config.yaml
n_layer: 13
experts_per_token: 3
normalize_top_k: false
routed_scale: 1.0
router_noise: 0.05
init_std_router: 0.0303
lr_router: 0.000958
vocab_size: 30941
batch_tokens: 65536
train_tokens: 368200000
Below are experts of layer 10 (counted from 0) of a mixture-of-experts language model. Rows are named router (the router's row for the expert), up (a neuron's input weights, with its number) and show model dimensions 0-63. Each number is 128 + 32 x the weight over its row's rms, rounded and kept within 0 to 255. Numbers have three digits each.
Before each expert's rows: "gets" lists some tokens that make up at least twice as much of what it gets as of all text. This comes from a sample of Wikipedia text that the model never trained on. Tokens count by the router's weight.

# expert 11
gets: "1", ",", "2", " ", "-", ", "
router:074140110179091144132058091115189136119067113116156091091169127104138137126094144112163097103158110144146087140144024133135103139196178116126129123123130153138140110128073125130190167175131086
up12:151156178144111169136129058120144146075133132157160192140091097137170112131137139117096133138087047158100089168171118130081126175135164163168115125142142116078126144121100122148125137114194127
up13:152126095125097138134130116125160153111147105106158070193065192154167102135134106168100135101110087083139182128133102113108131110101125076115099157136120152082134141107092112141151123168100086
up14:146150128179153115150139140166172100179127105171138141152136161167115142134163144165102128160149157094115181111124105143152178191146123191100100098119126081137100138168147101147087138150080128
up15:168171149120116122121123129096134066143153146172178075117078146115120084086123154160086144102068137089104198164133098167040095167139164120081096137120135193154153141105136113108126136175112092
up16:119109209185149147112118115110168081176070150144161104141162114110175104129156067116151152091163164154116117089102100137145109200155156148149088106105137117155147092156061141138138155117112112
up17:091124104130113088163114144092127130137061126107149148131106121099175092094146107118165107163135171080146186100079134140081165106167137109120145127093128135139139157064173138098171118084150125

# expert 3
gets: "1", "2", "0", "3", "4", "6"
router:117147135162135166121168168112055065084072109160133159125124160100156134156136131144137189117158141133146100140168124110094118150102155083160113096164094097161165139151126149133083178085161167
up0:142136138087148114163094166077117085115162140150138146133167171073094124143144091166110062152156111166105080121107126098155108130118132173139166135084125129116120152101139135108161177129199202
up1:127111123107150136194086150142086132128138097094166078140124176085142049118074140144140146147146152094124194186101103145152099088095153129119147109132164139126090108133145138091107140116184126
up2:175129138132178130177049172128140187146136111077129153107143124125090156075102116139150091174156158143108104131119138154164110202125168103154109087099133137106127203133138191151135120132120162
up3:116154094130110157137144090108226127116176144143073122070130134072136138087120140125158120126118159092161099189163079165151121151047152088117142112130105119102116083153156237165115116099184176
up4:116111159101206130135099100082100177100167138211171144132141165106182094133128094204173181144160138163159125129132113153109088128110144127140159148202168130151186141133131128092149130113150152
up5:154181082144140159186174175066107151092123128082109111177164074094099125154137116100062118138117148123097153191166106218133144130120102112133062133132093171127081127101237131125155160071103131

# expert 12
gets: ".", " f", " c", " b", " d", "s."
router:159126107136111148114133127113124120166121106142110124074123148160099127186090129144147140148178144139166153164159100181107168180106124112130146120109142182113140129161129151150121143084177076
up0:142058153198140136124140088091125137135168109133149108086104190158095113144120120113154139137110156181149135160111121105159153076100154165144130122091104148077097158182184143124149118082148139
up1:172153147167167179131099125168171126190085095122134144114141125134097099148091133102129131117136113178107119166082167125172121128071110151171108125141117123166076168162118099137096127103105164
up2:105180116154174112073144098194078102136103146143128142095109181100148106131156144164146148149169162124163080130096119123096161132153156096133159059169151143138097057109137162114106098163149151
up3:150180100111158139109087163162116158164102138096094118129099126151177187117157150110083141119159155090160086154128118203118138119124161104133165171124116168117148149198103105086129124187068133
up4:157182151181119127150133139146144179164098124121106100140131089147117111094145139084131117136131101097113093105093162110037153113144155120156133126117176078138145119156114152130132129151121095
up5:098167074074075116126124114116180207157104039186084158125099123128067141117143130085160148065153134094143103159098120142121163107131192146134147076135085149141060125151123060102118127076129146

# expert 15
gets: "\n", "\n\n", " |", ".", ")", " |  |"
router:165122154083090158127048120125152184161149145092058131182167168155059166170124164132163116092118120131143152150136153094132113125113107125090113099177097077161153082116105132105164155152114152
up0:138045101136124151186127160144154104147123133100123163089129172139125117139109134150083093127135139183170081137171091137131122178073167090051170113125122163137141156118123118122114102170119137
up1:119067164125111148200066177147158117125081149103166143103136179135097121136123124157089144182082138130102088166121128124149109123105190146104127140127099142134124134138121127129127151190168167
up2:130150158142171194114131153102159129122167099172166138170138111154166150122130111169081114104169160115136113133181154080110167175130143121090150092180126121139144184135109119102112157151172172
up3:113111124154109121125081073200126141118172100100171154160153108141126105149107114103135091125161068102132161117163175160132093159128098107130185140133100117098132156055128144131160078098107135
up4:119099144159155145102081097115147126145114152117163131170123059150128160157145138120118142110077131163186162204118144110112120155120120135136130169114127099069173087121090166070205137126080094
up5:129142164088128089143165133140123142147118110082126084194110165131128192097137081112135121155128178120132100136125168088145131131138102152147114091147117145145139142092102159125107113087083154

# expert 4
gets: "2", "1", " S", "3", " K", "k"
router:117088089143114102131177141086112154093115143103144103127089085127094095105112111075109126175108097138143088109074156116145109182159135189128102087088102093071120120113150152119105121113115126
up12:148071118122157127089124153141122153117165109117183140062110079108159186147139156188108120067193071165024139154183121120081166142233189126104189141162134099147147134091059140136168117097112150
up13:127188152108106134129115144119114138126111133099112199111110127065166089077136141136174149178083112152118095157111107099140129120143075136152163130111125071120172142130142112159086146141094111
up14:105110132141083192125143161082117175155204141084096105118137122065090156105075155121074106178115129175114187118183168120137184113165126144140143090112108089130151144066120114133113069106166097
up15:158116192081095105132157111094117152117106052116094146134085163120038138186114104113174164160096089082123135147126091121132167100148125163101171111129169217083185139102109164091081159099133181
up16:160101135166095176111124033117121132079131115138090082158106155121146083162121109175114102141128203167125121141105104141142140129125092167197122076114120201118157099098128181141182155123131120
up17:149060145114095126141153132096161117105091126077155124093163127101119156108181145164086088229110167153122152080169118150104131177134092177105137142061123130127143138186142161068115135148118100

# expert 10
gets: " | ", " ", "–", "| ", " (", "; "
router:067092058183092105147130128155099157200153080139120088144150125155174174135115068129131084107097108102068117101121079105175162123160167120142156103158092120095143135111148073091137123140136140
up12:151054120137162125104184124099157122109155094085120138120133210119157171125135152143134127194065157146198109112179082125102120136181092161087106181173122120145116126146081162106186158161166127
up13:096154129207151091124173107129136059133126148104144190199152096114131142088101169155069135147127154127093130111129113137123139128117129108204134140165162100114155112152136122072128119131135129
up14:145236129163130131084112112104186171150198167126163068160094091175119104156109117117149087085134112166150088109141164142155155121097117119141164074137082121122089162121113088060133126147126149
up15:069163145112096134110118204106155122136091068128101143209176158151110165182168086158113112145140106048155173126142029156127143131161121103097113121145110117165131094133099148090079124152110082
up16:123136158153113202157090082117112169119141038131150129093136154097080156130121154112106168165121140162094100174109087119106063168174189130158106141128103105138101184141113106151109177177179115
up17:115099105137166211213174112157122197123124071141140156096111085131167113137149109149075201138158111192092099127057158160139185169104159078065144077087153103131163064131061179093146127095111125